Below are experts of layer 3 (counted from 0) of a mixture-of-experts language model. Rows are named router (the router's row for the expert), up (a neuron's input weights, with its number), down (a neuron's output weights, with its number) and show model dimensions 0-191. Each number is 50 + 10 x the weight over its row's rms, rounded and kept within 0 to 99.
Before each expert's rows: "comes before" lists some tokens at least twice as common just after its tokens as in all text. This comes from a sample of Wikipedia text that the model never trained on. Tokens count by the router's weight.

# expert 40
comes before: " |", "–", " The", ")\n", " |\n", ")"
router:37 40 43 57 47 47 44 43 52 54 56 68 35 43 51 61 43 56 34 57 32 62 59 50 41 49 25 61 38 59 41 53 56 39 35 59 62 46 43 54 53 44 39 36 53 65 60 52 53 39 63 55 39 47 62 42 61 51 45 38 33 62 44 60 34 46 66 40 44 53 59 42 36 44 39 56 54 63 49 59 58 55 47 56 40 57 36 37 54 29 35 67 61 46 46 64 39 47 36 68 44 63 51 41 40 55 47 58 46 50 41 35 42 65 40 60 39 47 40 53 59 41 51 63 42 61 59 62 44 58 36 62 59 52 37 39 37 44 60 43 54 33 65 67 47 40 45 65 44 66 24 37 37 53 60 49 42 60 52 56 42 35 56 46 53 53 39 42 49 47 63 40 42 54 60 39 46 61 54 65 32 55 38 49 55 53 44 36 61 38 59 48
up0:72 54 58 43 57 64 55 75 53 51 52 42 43 55 29 51 38 38 57 47 76 22 42 46 47 55 47 53 62 53 51 55 48 68 49 64 47 76 56 29 42 51 50 41 55 58 46 59 62 56 48 44 47 53 41 59 45 50 52 40 58 52 45 58 58 49 43 31 69 49 42 57 28 70 49 47 51 46 61 53 54 42 44 43 71 57 49 61 59 52 52 33 64 61 53 54 64 76 57 54 61 46 56 60 56 47 49 51 45 64 40 63 44 42 63 54 54 54 49 50 35 60 52 49 43 56 39 42 46 43 70 40 71 53 42 46 51 45 48 49 34 42 48 57 27 46 51 53 52 33 45 40 66 49 55 48 53 44 59 48 64 40 51 45 34 42 64 61 50 48 46 42 71 65 40 34 59 52 43 40 60 41 44 46 55 42 45 60 56 53 48 31
down0:47 52 46 56 33 47 49 36 50 41 44 73 57 52 36 51 40 59 65 36 55 47 62 40 45 56 50 49 55 57 67 50 58 52 54 66 41 38 54 59 52 56 48 62 51 38 41 55 49 58 59 39 49 57 56 43 66 42 42 55 55 62 40 56 54 51 66 53 68 44 75 37 31 52 44 62 37 54 33 34 52 48 39 28 44 63 58 41 42 37 55 65 39 53 42 43 48 58 64 51 76 63 63 37 52 60 34 40 52 38 30 42 47 58 42 59 45 66 45 54 59 48 64 55 67 63 48 53 50 68 68 30 55 40 38 38 49 68 39 70 46 43 47 48 35 47 65 41 36 62 46 67 56 66 51 50 61 54 61 51 45 42 64 36 55 53 49 52 37 56 48 53 63 44 56 51 58 47 45 48 52 53 48 39 46 37 45 56 44 35 54 50
up1:32 52 54 58 43 46 56 48 50 52 59 39 52 46 52 36 44 75 35 39 57 64 60 59 58 35 63 50 51 64 52 37 55 84 59 40 31 58 51 36 50 34 68 65 47 31 36 56 59 48 42 37 43 51 63 55 34 45 57 52 53 51 61 44 56 51 44 46 49 59 43 48 58 48 47 42 38 54 60 53 57 46 53 24 49 41 62 47 52 56 44 26 67 48 47 49 58 38 67 44 52 36 59 55 52 49 62 44 38 46 55 47 56 42 57 28 75 58 51 56 55 45 53 50 33 49 38 51 77 65 26 56 53 35 64 56 41 39 40 33 53 48 37 45 46 48 55 41 47 37 57 53 60 57 37 52 56 51 51 39 54 59 40 57 59 53 70 56 57 59 52 55 55 58 41 55 44 60 55 57 57 50 54 46 75 44 51 41 54 55 50 54
down1:48 58 56 38 53 70 56 60 43 55 53 47 69 47 59 47 45 32 64 28 59 60 32 63 52 51 34 60 44 47 65 44 52 58 51 52 37 52 49 46 46 45 39 44 40 70 49 41 36 49 36 51 40 48 42 72 54 43 50 46 33 54 42 49 30 55 48 40 49 47 24 38 33 53 41 40 50 52 42 42 44 50 53 59 47 35 66 43 38 52 48 54 44 58 51 49 40 53 46 56 31 51 44 54 37 55 46 37 75 59 37 41 61 45 61 37 51 49 56 32 33 50 52 43 47 53 41 50 66 53 31 67 37 44 40 57 53 46 47 47 56 33 33 61 51 51 60 47 42 63 64 66 48 47 47 39 60 54 60 43 55 60 43 47 61 56 39 37 51 57 72 57 48 50 58 33 41 59 50 59 43 38 53 58 45 69 21 47 35 56 46 53
up2:61 49 51 46 50 49 51 60 41 46 53 47 50 73 54 41 57 44 57 63 48 45 40 45 48 67 57 42 45 45 54 48 64 50 53 57 42 51 67 43 42 61 49 48 48 52 36 51 59 50 40 46 56 66 61 53 21 56 43 61 52 45 60 48 55 43 38 55 33 28 50 36 66 39 41 50 48 37 52 43 50 54 66 50 63 42 67 64 44 44 43 46 40 42 32 51 64 47 51 48 49 49 57 46 64 46 65 53 32 69 45 51 68 49 47 46 27 53 56 31 56 57 53 55 60 33 60 42 44 35 28 60 55 49 50 50 45 62 46 50 40 46 55 46 43 54 53 44 36 40 59 43 43 36 56 66 55 33 60 49 43 42 59 43 75 42 52 58 56 60 66 48 68 57 44 48 44 37 28 60 63 56 50 40 39 28 71 71 40 48 40 65
down2:38 49 46 50 49 54 49 55 40 56 51 37 60 43 54 62 56 50 61 54 58 36 46 25 58 46 62 49 63 31 46 37 55 63 53 24 45 38 46 40 21 53 49 53 63 55 48 46 40 47 41 55 42 52 39 34 48 43 57 50 48 59 48 61 60 62 52 33 53 52 73 39 31 43 66 60 50 45 52 46 51 39 51 64 53 43 48 37 53 51 60 40 55 51 62 32 58 51 33 39 56 53 44 69 51 59 49 53 42 64 66 42 45 55 47 36 57 43 39 35 60 48 49 38 59 38 61 30 61 43 45 54 49 29 57 70 49 49 47 48 48 41 51 72 43 50 32 59 57 42 34 57 51 46 53 45 34 51 45 41 45 40 49 48 40 34 48 44 64 67 49 62 52 35 64 59 54 34 35 48 31 55 56 41 43 65 61 31 55 64 45 48
up3:61 51 53 41 66 48 44 52 43 49 33 48 51 71 67 46 63 76 58 48 59 57 58 43 54 41 52 49 66 44 56 46 36 43 57 54 58 40 50 66 54 37 58 59 32 56 41 59 48 53 48 54 43 54 45 61 38 62 44 70 40 42 45 45 49 53 39 44 50 39 48 52 58 64 73 45 38 41 39 46 62 56 24 60 52 51 62 54 58 58 64 56 28 65 45 55 51 57 58 50 63 40 39 41 41 59 38 40 45 55 34 56 55 43 48 54 56 53 71 44 57 57 46 43 66 41 44 46 47 49 53 49 47 47 48 59 56 57 37 52 49 54 37 66 46 29 32 48 59 50 65 51 58 45 43 53 50 58 59 58 48 41 32 61 52 46 47 57 41 62 11 59 50 23 35 55 59 60 44 35 52 37 62 42 49 50 53 66 59 52 40 38
down3:56 45 54 51 55 44 40 46 50 58 56 51 42 47 65 64 69 38 47 63 53 42 62 40 52 60 50 42 48 55 57 35 47 65 48 50 47 42 49 51 48 49 29 51 51 54 46 47 61 63 52 44 34 45 36 35 54 57 57 69 61 80 25 49 38 50 33 56 50 41 56 46 44 55 53 59 42 47 58 43 58 58 34 46 37 41 51 41 28 41 73 51 63 48 53 33 60 56 47 44 43 42 51 46 57 52 51 44 43 41 48 43 60 60 30 50 64 49 36 47 56 64 49 36 68 54 51 39 47 56 44 44 54 46 39 48 79 49 32 46 37 66 52 32 46 51 63 34 51 55 59 39 63 66 63 50 53 49 70 50 47 53 47 49 56 31 46 25 54 42 31 42 64 54 53 53 48 48 66 64 42 58 41 64 54 64 41 48 48 50 34 51
up4:55 66 44 57 54 44 45 47 30 49 23 45 38 37 44 49 46 43 60 44 45 62 33 40 57 47 54 30 41 50 60 43 39 59 39 47 52 46 31 63 53 36 69 63 47 35 41 53 47 60 57 35 49 53 55 43 38 51 63 47 36 45 55 44 56 31 60 63 56 36 35 54 48 41 55 54 47 53 66 39 53 49 47 51 41 37 59 58 37 53 63 55 37 66 56 34 59 49 58 40 41 68 70 61 38 30 56 62 49 48 55 58 44 46 46 60 55 48 51 39 35 53 50 47 66 44 45 50 71 57 50 33 60 42 45 58 39 54 35 38 54 59 37 46 58 51 48 31 53 46 56 68 43 54 36 47 45 54 48 51 48 61 40 51 42 52 26 46 40 53 54 31 56 51 28 41 42 37 53 66 62 53 28 55 52 46 43 62 48 48 35 66
down4:30 62 51 53 45 41 32 44 26 52 51 55 43 36 29 54 41 25 50 61 68 54 50 59 44 66 50 52 59 41 47 41 55 49 53 62 49 57 65 41 63 53 51 52 42 40 50 36 41 47 58 59 51 43 45 43 65 65 41 43 44 56 38 63 41 54 60 56 43 40 44 45 77 50 31 42 60 49 50 38 47 54 52 34 40 48 63 49 65 46 52 43 54 41 34 37 56 59 34 62 53 53 44 47 52 44 49 55 53 44 66 62 64 55 38 38 55 63 49 63 49 39 41 40 30 55 50 45 71 62 50 50 51 44 43 46 52 48 52 46 62 46 32 55 63 29 47 50 44 37 43 69 57 34 38 41 62 53 62 40 41 59 36 54 62 46 41 53 46 45 44 49 57 70 52 34 41 43 55 57 58 50 55 32 52 81 48 55 42 58 43 38
up5:64 63 59 42 60 65 58 35 33 36 40 40 50 34 63 35 58 52 54 56 57 48 58 50 61 52 46 56 43 37 61 56 43 61 53 55 43 43 42 57 41 42 51 64 65 41 44 50 45 44 36 41 46 73 63 52 54 55 51 44 60 46 73 45 49 51 36 45 46 65 58 62 62 56 39 50 56 48 58 51 38 46 43 62 43 55 65 58 62 64 41 20 66 68 63 40 56 37 65 50 40 55 55 63 46 46 48 44 53 52 64 50 49 45 49 54 44 56 53 40 58 70 68 57 54 31 64 61 55 38 42 62 54 45 52 56 61 60 56 54 39 39 63 28 57 42 45 37 64 43 74 40 45 34 58 40 48 48 56 43 53 48 58 43 17 42 53 47 42 50 54 65 48 42 46 49 47 38 60 56 55 50 54 50 43 53 39 53 31 65 58 50
down5:43 51 59 69 49 59 64 67 50 38 70 36 66 52 50 56 41 27 61 47 46 68 57 64 40 51 46 46 61 53 47 55 56 29 52 37 55 42 49 61 32 50 44 49 39 47 58 64 63 60 55 57 41 53 38 51 43 79 47 65 35 37 54 59 62 45 34 64 64 64 75 61 55 51 50 52 46 43 52 65 47 39 53 58 47 61 63 47 52 53 50 50 48 48 32 65 52 60 53 56 54 62 46 48 41 50 50 50 52 29 46 58 60 46 51 69 39 37 55 44 75 51 54 50 63 36 59 37 45 57 60 36 66 56 61 44 50 42 35 46 46 53 56 42 45 50 41 40 37 55 53 59 60 51 41 63 40 40 39 53 48 59 79 66 40 50 61 63 45 45 37 39 54 53 59 63 47 54 61 56 61 47 37 45 54 47 59 41 52 56 50 32
up6:67 48 55 23 28 65 53 47 58 57 43 50 26 55 43 68 55 40 39 54 42 39 51 38 51 38 57 62 38 36 62 43 55 37 57 52 58 49 53 49 41 45 55 65 38 38 55 63 42 53 53 43 56 28 34 60 36 64 36 63 47 46 55 62 55 30 44 41 45 56 50 56 65 56 69 46 43 47 45 64 48 35 56 54 55 58 49 49 49 70 58 31 35 37 35 51 61 40 35 44 45 54 50 52 41 46 54 38 41 35 55 52 59 37 59 48 60 48 57 59 39 56 50 37 55 40 54 37 61 42 40 52 56 64 70 50 50 47 54 35 45 50 45 48 43 51 56 56 45 56 46 46 25 47 60 57 40 46 42 63 51 52 57 38 36 51 59 46 65 47 52 50 53 25 46 53 46 47 45 43 71 63 41 54 52 52 76 38 35 58 53 38
down6:47 65 46 57 63 43 65 56 44 47 47 49 42 44 43 54 60 41 34 62 66 40 57 65 55 64 46 48 57 39 42 68 57 61 40 42 60 58 42 41 47 32 51 62 55 39 47 58 56 41 63 61 55 43 62 62 51 35 66 54 51 63 60 47 62 58 50 57 57 42 53 49 50 54 51 48 58 45 59 37 54 49 45 75 56 53 44 49 36 50 46 59 48 56 49 55 52 28 70 61 56 69 55 46 50 82 59 41 72 42 64 53 47 44 50 42 57 53 57 62 49 70 54 52 53 54 47 37 51 43 52 45 52 64 56 55 40 34 39 53 41 39 70 49 46 49 56 56 54 50 54 48 46 59 64 50 60 53 58 56 49 78 58 37 44 58 38 41 55 54 53 70 30 43 40 50 46 85 34 61 53 59 53 44 60 46 32 54 54 29 51 42
up7:61 39 56 36 61 50 54 39 47 39 63 40 51 68 34 28 48 54 46 40 51 40 39 48 55 39 45 47 63 51 52 59 56 53 59 46 62 51 52 58 53 44 46 42 44 32 76 50 65 50 45 31 54 58 27 38 67 41 51 42 53 61 49 54 49 65 45 45 45 61 49 47 65 49 52 54 40 49 60 43 41 51 49 62 58 54 57 64 66 50 52 45 52 69 60 67 46 62 69 66 37 50 43 52 54 41 63 55 55 61 56 39 58 29 55 50 62 62 64 41 34 36 60 50 58 45 45 36 65 42 56 66 45 39 46 31 62 61 49 33 53 49 42 50 55 61 55 57 52 30 41 46 59 41 33 64 64 44 59 43 59 39 51 48 48 63 62 43 43 43 53 47 60 52 55 30 39 53 34 37 39 63 46 55 53 48 33 69 30 59 47 51
down7:54 51 50 49 48 31 60 43 43 52 67 68 56 62 52 72 49 41 49 46 41 67 60 41 39 35 48 50 57 56 28 32 36 70 54 62 38 40 42 50 61 42 53 46 66 46 50 54 31 45 58 48 36 51 40 30 52 58 61 39 51 38 61 66 54 45 58 55 57 46 44 56 75 54 45 55 43 50 59 61 40 44 53 51 40 45 52 43 59 39 60 52 51 59 64 59 59 49 59 38 62 34 54 68 39 35 59 62 41 62 41 59 50 59 60 40 51 56 47 44 50 33 42 63 47 62 53 54 60 54 49 52 35 38 56 60 42 46 49 47 31 42 43 64 43 59 51 52 53 47 54 43 59 58 38 54 52 59 62 33 58 56 43 59 73 48 47 55 37 38 58 43 38 65 58 36 19 57 41 52 54 29 53 67 41 48 32 49 45 55 42 45
up8:71 49 49 36 55 46 65 52 42 39 44 37 54 58 58 34 56 57 60 54 49 45 57 41 54 47 71 38 50 36 40 42 44 50 67 50 55 46 69 50 40 49 66 62 38 40 44 58 37 42 52 51 52 59 54 49 29 48 51 61 59 54 58 47 43 43 60 44 51 51 33 40 46 43 55 32 49 66 42 52 41 46 57 48 64 40 48 40 45 59 49 48 36 67 46 50 58 50 46 63 48 51 55 21 64 62 45 45 58 63 44 48 56 37 64 31 45 66 49 47 46 51 45 39 42 45 48 42 65 44 72 52 46 51 42 47 47 36 31 54 43 46 42 55 51 36 33 61 45 31 66 64 62 64 31 53 38 45 46 55 57 36 22 53 58 47 64 51 46 50 50 62 54 54 63 72 45 47 55 54 61 46 54 69 75 49 60 54 58 38 49 56
down8:51 51 47 56 50 46 51 53 63 56 53 59 46 66 45 40 49 64 45 51 56 46 25 49 54 37 51 50 49 72 46 58 37 35 61 49 56 40 42 50 66 49 67 61 54 64 31 52 46 42 40 66 47 59 51 43 54 41 49 49 50 49 49 57 52 71 40 49 49 53 56 59 61 34 46 42 51 36 50 46 44 45 65 45 42 57 65 50 54 58 56 46 53 64 43 57 52 52 66 62 39 45 42 28 55 54 47 55 28 45 55 56 50 76 29 57 31 59 59 46 55 51 48 37 46 42 43 51 41 48 39 53 49 47 67 59 31 54 44 44 53 52 67 49 66 56 49 41 71 37 62 54 77 57 46 47 51 53 28 43 56 53 49 35 53 63 48 44 47 56 66 48 46 61 26 41 71 40 53 56 49 35 45 50 59 53 57 42 21 50 64 69
up9:60 38 55 58 45 43 55 41 35 74 55 52 41 70 48 67 67 51 41 48 58 40 68 55 64 37 42 51 57 57 75 61 40 43 47 54 51 57 40 60 46 62 54 48 60 52 44 46 43 30 59 38 58 58 56 39 42 61 60 48 69 47 65 50 55 36 58 44 48 47 53 57 46 37 57 53 67 60 37 42 46 49 50 34 40 36 56 46 51 53 44 54 46 39 61 59 67 48 53 40 39 49 69 60 60 60 71 67 45 58 56 57 45 46 46 51 42 72 57 38 64 58 51 55 58 59 55 47 58 44 41 41 40 51 45 49 73 40 43 64 45 31 43 42 54 52 49 42 45 39 62 68 55 53 33 57 49 63 59 41 58 46 49 34 49 24 57 46 49 47 72 70 50 61 46 47 41 40 54 48 51 42 53 48 42 23 52 50 43 35 49 53
down9:40 63 47 49 65 52 55 49 58 54 51 71 45 51 59 57 55 31 71 56 68 68 56 55 44 48 49 54 62 52 55 75 44 64 47 62 59 58 76 39 42 47 65 52 37 40 53 54 61 52 60 44 55 69 46 68 29 61 43 47 36 31 51 47 63 60 49 41 46 47 62 61 38 56 74 48 43 51 59 51 56 52 42 57 44 48 56 58 68 49 52 54 49 53 62 41 61 66 71 46 60 48 52 45 60 52 49 44 48 63 61 63 69 41 29 60 41 44 55 61 52 64 49 49 66 60 33 35 47 70 55 59 50 52 59 51 43 40 33 53 75 41 51 44 52 39 53 36 55 67 42 38 50 65 38 51 48 53 57 48 54 47 36 49 30 51 46 48 44 50 49 49 48 60 45 63 44 50 62 55 43 51 53 36 40 53 61 69 44 48 54 57
up10:61 38 42 43 39 68 44 45 48 55 42 39 60 53 18 54 46 53 58 36 58 41 41 29 47 44 63 42 54 38 59 54 57 61 36 52 48 47 57 45 49 66 48 42 61 56 42 65 49 52 44 43 42 64 61 57 28 61 41 63 51 35 47 43 62 53 42 60 62 62 52 47 73 54 66 49 35 52 54 53 53 53 36 57 58 46 51 45 48 65 70 37 32 47 26 60 49 32 60 60 39 53 64 47 29 42 51 64 59 49 35 52 50 38 47 57 64 67 32 46 47 55 33 52 41 27 47 39 51 34 55 54 65 52 51 45 37 47 50 54 52 33 41 64 47 51 49 39 62 41 60 65 52 47 50 49 37 33 60 44 53 41 46 55 52 47 56 54 60 56 50 47 54 49 41 40 49 43 42 43 35 51 44 52 27 45 45 71 57 48 37 40
down10:51 65 63 72 43 52 43 55 53 42 58 44 53 32 45 63 31 43 43 52 42 54 65 41 41 35 54 55 64 54 50 46 39 40 42 54 59 37 52 47 50 60 52 52 46 51 50 37 45 50 62 38 56 67 30 49 36 74 46 43 39 48 42 65 45 49 46 56 54 44 53 42 55 38 55 51 58 46 66 64 48 40 46 55 36 54 53 48 53 49 68 45 45 43 44 35 38 59 39 46 50 70 45 60 37 41 58 40 48 43 72 39 47 43 67 63 53 42 50 56 22 35 32 50 37 52 46 56 58 32 50 50 34 53 63 38 60 37 66 62 51 60 54 44 36 60 46 59 51 47 49 49 40 49 42 45 56 55 45 43 49 73 60 55 54 28 37 41 46 44 22 48 55 54 65 37 59 47 44 55 53 57 52 40 44 76 53 50 32 45 53 38
up11:44 62 54 54 42 55 54 62 37 57 36 44 42 59 60 45 31 58 39 63 53 45 61 51 54 43 47 37 58 62 41 64 44 67 47 51 56 63 52 55 49 45 66 56 45 43 28 59 46 50 50 43 38 63 48 36 36 45 53 39 62 46 29 43 59 47 49 44 65 39 45 53 64 40 62 56 50 61 52 35 44 57 51 59 68 45 62 63 46 47 54 46 45 60 51 35 43 69 50 55 33 38 26 55 58 42 58 39 39 28 59 38 40 44 56 37 62 56 56 56 52 62 48 43 51 48 65 44 53 48 52 45 37 52 45 61 43 59 60 40 51 56 28 39 55 47 53 44 46 46 46 61 55 69 45 46 29 47 45 64 34 57 40 58 54 34 70 35 36 46 42 58 37 22 45 50 67 32 48 57 65 45 50 56 41 72 39 57 56 47 46 44
down11:57 45 60 63 65 49 57 43 62 54 31 33 53 45 46 60 41 51 56 49 54 42 43 51 46 34 26 56 47 56 40 48 37 48 58 44 46 38 40 51 58 57 60 54 31 50 60 57 68 45 71 36 62 56 47 37 49 46 53 47 21 48 41 51 55 41 52 34 56 44 53 47 49 64 57 37 68 53 56 55 41 58 51 50 42 44 60 69 50 30 62 48 51 60 69 45 65 50 50 44 62 54 44 40 31 43 50 45 46 56 55 51 43 35 52 51 61 52 56 46 70 57 47 59 55 59 34 48 61 54 44 42 50 61 48 34 51 25 44 41 52 46 71 57 40 43 46 57 68 67 40 49 58 70 35 54 55 39 42 60 75 53 43 56 59 63 49 54 51 57 69 48 42 37 60 46 47 43 54 50 48 67 27 43 33 41 47 52 51 37 37 44
up12:64 49 46 49 55 52 41 63 60 53 34 54 47 54 59 36 44 57 46 37 80 47 53 43 45 44 63 45 62 55 68 54 38 43 54 39 41 50 42 41 64 55 57 44 38 47 47 52 53 35 31 54 64 56 60 51 52 33 49 49 73 49 48 46 42 51 48 55 54 53 41 65 52 58 29 45 52 46 63 60 59 34 45 30 63 54 72 69 66 64 63 34 39 76 44 66 44 60 44 61 49 38 48 50 42 34 39 36 42 50 59 51 40 49 59 51 58 58 54 55 50 64 46 51 69 44 46 60 41 48 50 58 50 51 62 58 59 32 51 69 62 39 44 49 46 41 55 50 39 39 78 72 47 50 49 50 47 48 30 58 60 49 47 52 50 65 34 65 50 33 41 52 63 47 52 67 43 49 45 63 58 51 54 48 60 54 47 52 40 50 58 54
down12:58 36 57 43 45 44 46 44 35 56 58 46 47 38 47 46 49 44 47 41 46 65 64 52 60 44 62 54 61 60 57 58 68 32 48 48 71 58 53 50 42 52 50 57 48 50 52 49 40 54 55 51 46 73 54 63 52 58 62 51 39 19 58 65 56 44 48 62 57 37 45 38 33 37 47 56 45 52 49 62 64 56 58 39 38 68 40 67 66 50 56 54 52 37 48 53 55 44 63 37 62 49 41 56 60 61 58 45 78 53 56 65 49 60 48 44 48 59 46 30 55 66 28 45 57 44 62 50 38 55 52 47 57 38 47 33 54 49 33 39 62 34 43 47 41 47 54 58 56 56 48 52 50 28 41 54 60 68 54 67 48 47 53 65 53 46 50 62 53 41 32 52 56 50 40 44 31 74 46 32 45 56 45 40 75 50 61 37 54 50 47 48
up13:49 57 51 36 68 53 75 50 42 35 40 41 61 34 45 29 42 41 42 47 53 52 58 59 67 55 58 50 45 43 46 61 62 62 35 31 35 54 50 46 51 53 45 52 43 32 55 59 52 54 55 67 65 53 37 53 34 37 43 42 60 47 47 49 50 55 39 41 41 58 46 68 60 27 60 75 51 53 39 36 48 62 45 67 62 45 70 60 45 63 44 62 39 49 35 46 68 49 56 47 50 45 59 41 33 43 60 32 55 37 53 51 50 44 49 47 60 49 60 51 47 56 49 34 30 56 50 43 60 63 46 44 59 60 71 52 46 48 58 45 44 68 38 47 53 52 40 57 68 28 36 68 47 53 45 44 64 64 53 55 51 51 59 62 56 50 58 49 45 46 58 55 56 51 31 66 58 50 60 55 65 50 58 59 52 47 46 69 45 51 55 59
down13:36 47 48 59 43 45 53 60 37 79 63 39 23 34 61 46 44 37 60 45 48 56 63 53 57 39 50 39 56 56 52 59 52 65 51 45 50 43 60 49 57 39 56 53 53 43 41 46 51 48 51 40 56 41 29 42 57 59 48 48 53 60 55 43 62 71 42 44 40 52 66 54 55 36 38 54 53 51 67 38 54 54 38 52 43 64 56 59 40 34 41 36 43 32 52 50 76 42 43 48 54 54 54 46 37 62 43 60 65 51 45 54 27 56 45 35 56 33 51 38 36 33 60 38 38 52 38 45 47 41 53 65 65 45 53 68 40 49 41 40 55 35 28 56 47 57 51 72 59 51 46 37 36 62 44 40 32 46 55 51 38 49 39 47 59 49 43 58 68 38 52 46 42 39 51 58 40 48 50 58 38 36 74 51 51 54 50 38 46 48 52 47
up14:66 36 53 66 52 65 54 57 54 48 39 39 63 58 48 46 60 48 64 65 48 53 38 53 47 40 63 63 44 52 46 58 44 44 56 43 39 57 35 56 68 73 51 65 41 39 36 48 51 60 58 38 53 40 65 38 29 51 55 65 47 46 52 46 30 51 50 49 47 54 44 48 68 44 54 47 46 66 48 48 45 43 59 48 46 52 69 43 52 47 60 44 48 58 51 37 51 52 57 56 45 43 60 54 57 53 40 52 40 60 51 59 62 58 57 55 49 70 63 37 49 51 49 45 45 35 39 46 47 76 31 69 53 65 64 59 52 54 45 40 50 54 50 62 55 37 49 27 54 59 73 62 60 63 41 55 53 57 28 55 54 58 67 66 54 74 36 59 56 47 62 60 48 54 27 61 37 54 45 50 40 47 41 53 42 35 45 49 55 73 57 43
down14:44 40 44 40 28 46 50 71 54 49 24 52 64 45 58 67 47 59 36 56 61 40 53 50 38 63 65 42 52 41 65 58 47 53 37 45 32 57 53 48 56 57 43 41 41 53 44 48 36 50 49 39 47 40 48 60 58 42 41 53 45 73 56 51 46 51 44 51 45 36 57 45 62 60 54 50 37 66 42 47 49 61 50 59 53 70 44 48 55 65 56 58 51 45 56 52 42 48 50 52 75 65 51 44 44 62 54 39 57 45 42 46 43 43 56 63 44 49 31 67 46 48 46 38 60 63 37 47 22 50 42 57 38 52 55 45 67 61 59 54 46 56 55 48 52 41 59 37 48 37 69 43 58 66 40 57 44 36 49 31 46 45 71 62 60 37 51 54 58 46 64 65 53 37 59 67 54 41 40 53 38 52 71 38 64 58 40 59 49 31 36 39
up15:60 47 51 43 35 45 37 47 45 60 50 24 56 57 58 43 41 61 59 56 47 53 51 55 49 47 65 34 69 37 59 52 34 56 55 64 63 57 59 37 62 66 55 29 53 63 29 59 52 40 49 49 63 53 51 50 47 57 56 53 66 61 57 69 46 42 43 53 57 51 66 57 56 47 46 50 48 54 45 33 50 50 54 65 28 45 53 41 43 35 54 46 44 58 60 58 62 39 60 55 65 45 44 70 34 50 48 40 52 42 66 53 33 26 54 45 52 41 39 42 71 54 42 55 45 51 67 49 46 43 63 71 51 39 52 49 56 47 36 38 47 54 37 57 38 52 63 37 59 48 60 58 52 39 46 63 49 43 56 40 39 47 56 48 36 42 73 46 43 40 58 47 39 32 41 55 45 51 52 51 58 51 48 62 20 29 62 55 52 39 61 48
down15:43 45 41 34 61 43 55 59 67 53 56 39 44 54 46 55 57 46 63 45 62 48 65 64 50 50 39 49 62 54 51 58 56 56 37 47 30 46 40 52 38 49 43 57 38 39 40 33 61 69 47 62 41 51 41 46 42 40 36 68 31 56 57 51 43 53 40 49 55 69 60 63 55 53 47 55 31 41 47 51 35 44 48 48 56 64 37 55 51 30 47 53 54 47 48 44 50 30 59 34 63 46 45 53 57 56 59 48 46 63 60 43 44 78 61 47 52 43 51 42 44 32 40 53 68 75 64 46 49 58 50 50 46 79 50 46 49 43 63 45 45 58 50 52 45 44 43 45 30 50 63 51 63 59 46 54 73 39 32 40 72 45 61 54 32 53 45 40 50 58 58 59 49 49 39 34 61 44 69 61 59 44 61 54 48 60 32 42 43 52 53 47
up16:58 52 50 48 52 41 29 50 27 51 54 49 40 75 41 38 55 51 32 66 54 50 32 34 56 56 63 59 56 53 55 47 48 50 65 45 46 37 58 52 67 66 56 54 44 45 47 50 59 61 63 57 51 52 39 57 42 44 53 54 56 50 46 54 52 42 50 41 60 56 51 42 56 47 67 55 40 36 47 38 44 56 40 59 24 49 62 46 51 55 51 42 58 54 61 53 59 46 54 39 47 45 49 45 80 30 45 57 61 57 49 62 66 57 73 46 35 54 49 62 43 49 45 38 55 47 49 46 63 56 53 38 63 53 49 76 50 33 49 48 60 74 36 53 46 48 59 43 52 56 50 29 34 43 53 50 44 49 52 40 63 33 52 44 49 37 43 51 43 34 67 55 66 60 40 62 50 60 45 39 52 58 47 55 74 57 71 61 44 45 29 61
down16:66 39 39 59 64 64 74 50 47 48 49 62 34 46 54 25 56 48 55 44 33 52 57 46 54 41 30 63 54 59 59 42 53 35 68 65 61 22 61 30 51 55 63 59 41 49 54 46 41 48 45 61 55 62 50 47 48 51 58 52 34 53 45 45 53 42 49 57 58 49 55 64 56 35 48 57 50 47 52 34 48 60 40 62 37 46 61 46 60 66 51 51 62 46 63 36 51 64 44 27 56 45 70 48 40 47 46 58 41 63 48 51 61 42 46 37 50 63 54 47 64 43 36 40 61 60 47 43 50 59 53 61 53 46 60 62 61 51 50 49 26 51 38 80 54 39 65 36 65 52 44 44 52 51 61 66 53 50 44 35 56 44 62 40 64 49 41 46 65 59 51 56 53 29 49 35 55 40 46 39 47 55 49 48 50 45 52 55 47 47 32 35
up17:70 61 46 50 53 55 49 69 57 53 59 52 68 54 57 47 37 55 58 47 53 44 43 61 52 73 51 45 57 52 42 51 56 67 45 55 61 63 60 35 55 53 63 52 48 59 42 36 41 46 48 59 35 60 22 43 38 44 55 31 61 47 49 52 59 46 41 38 49 63 63 66 45 61 65 51 58 31 53 51 48 45 50 47 57 25 66 58 40 63 52 42 43 47 56 25 34 45 57 49 58 40 68 25 50 64 42 45 63 75 46 52 62 39 51 62 53 53 48 45 56 54 32 41 54 43 48 42 50 42 52 44 52 50 60 46 67 37 40 53 46 50 48 47 39 54 68 44 35 48 51 54 51 33 59 48 52 53 53 55 70 45 32 57 43 53 58 57 72 45 59 50 64 68 49 56 67 58 45 50 53 40 39 48 59 31 40 49 35 48 47 51
down17:27 42 47 62 48 41 27 50 39 44 41 62 65 50 50 52 46 55 56 48 39 54 47 44 56 54 51 54 56 63 48 44 30 30 43 39 35 64 45 47 71 43 46 36 43 55 43 51 41 48 47 42 47 52 43 34 48 44 49 44 62 37 48 40 39 53 61 37 56 38 37 54 50 68 42 47 62 56 62 55 50 44 43 65 48 32 49 47 48 57 61 42 56 59 63 50 56 58 47 41 40 53 55 58 67 56 40 56 52 25 55 51 50 48 42 47 39 55 42 59 57 52 43 59 44 51 38 55 36 45 54 33 60 53 35 58 51 64 58 41 61 46 58 72 53 59 38 52 38 38 41 67 46 42 58 41 67 69 44 55 43 62 59 48 59 36 59 49 53 38 17 50 51 53 56 55 72 48 27 34 29 52 40 50 58 60 64 43 37 49 48 35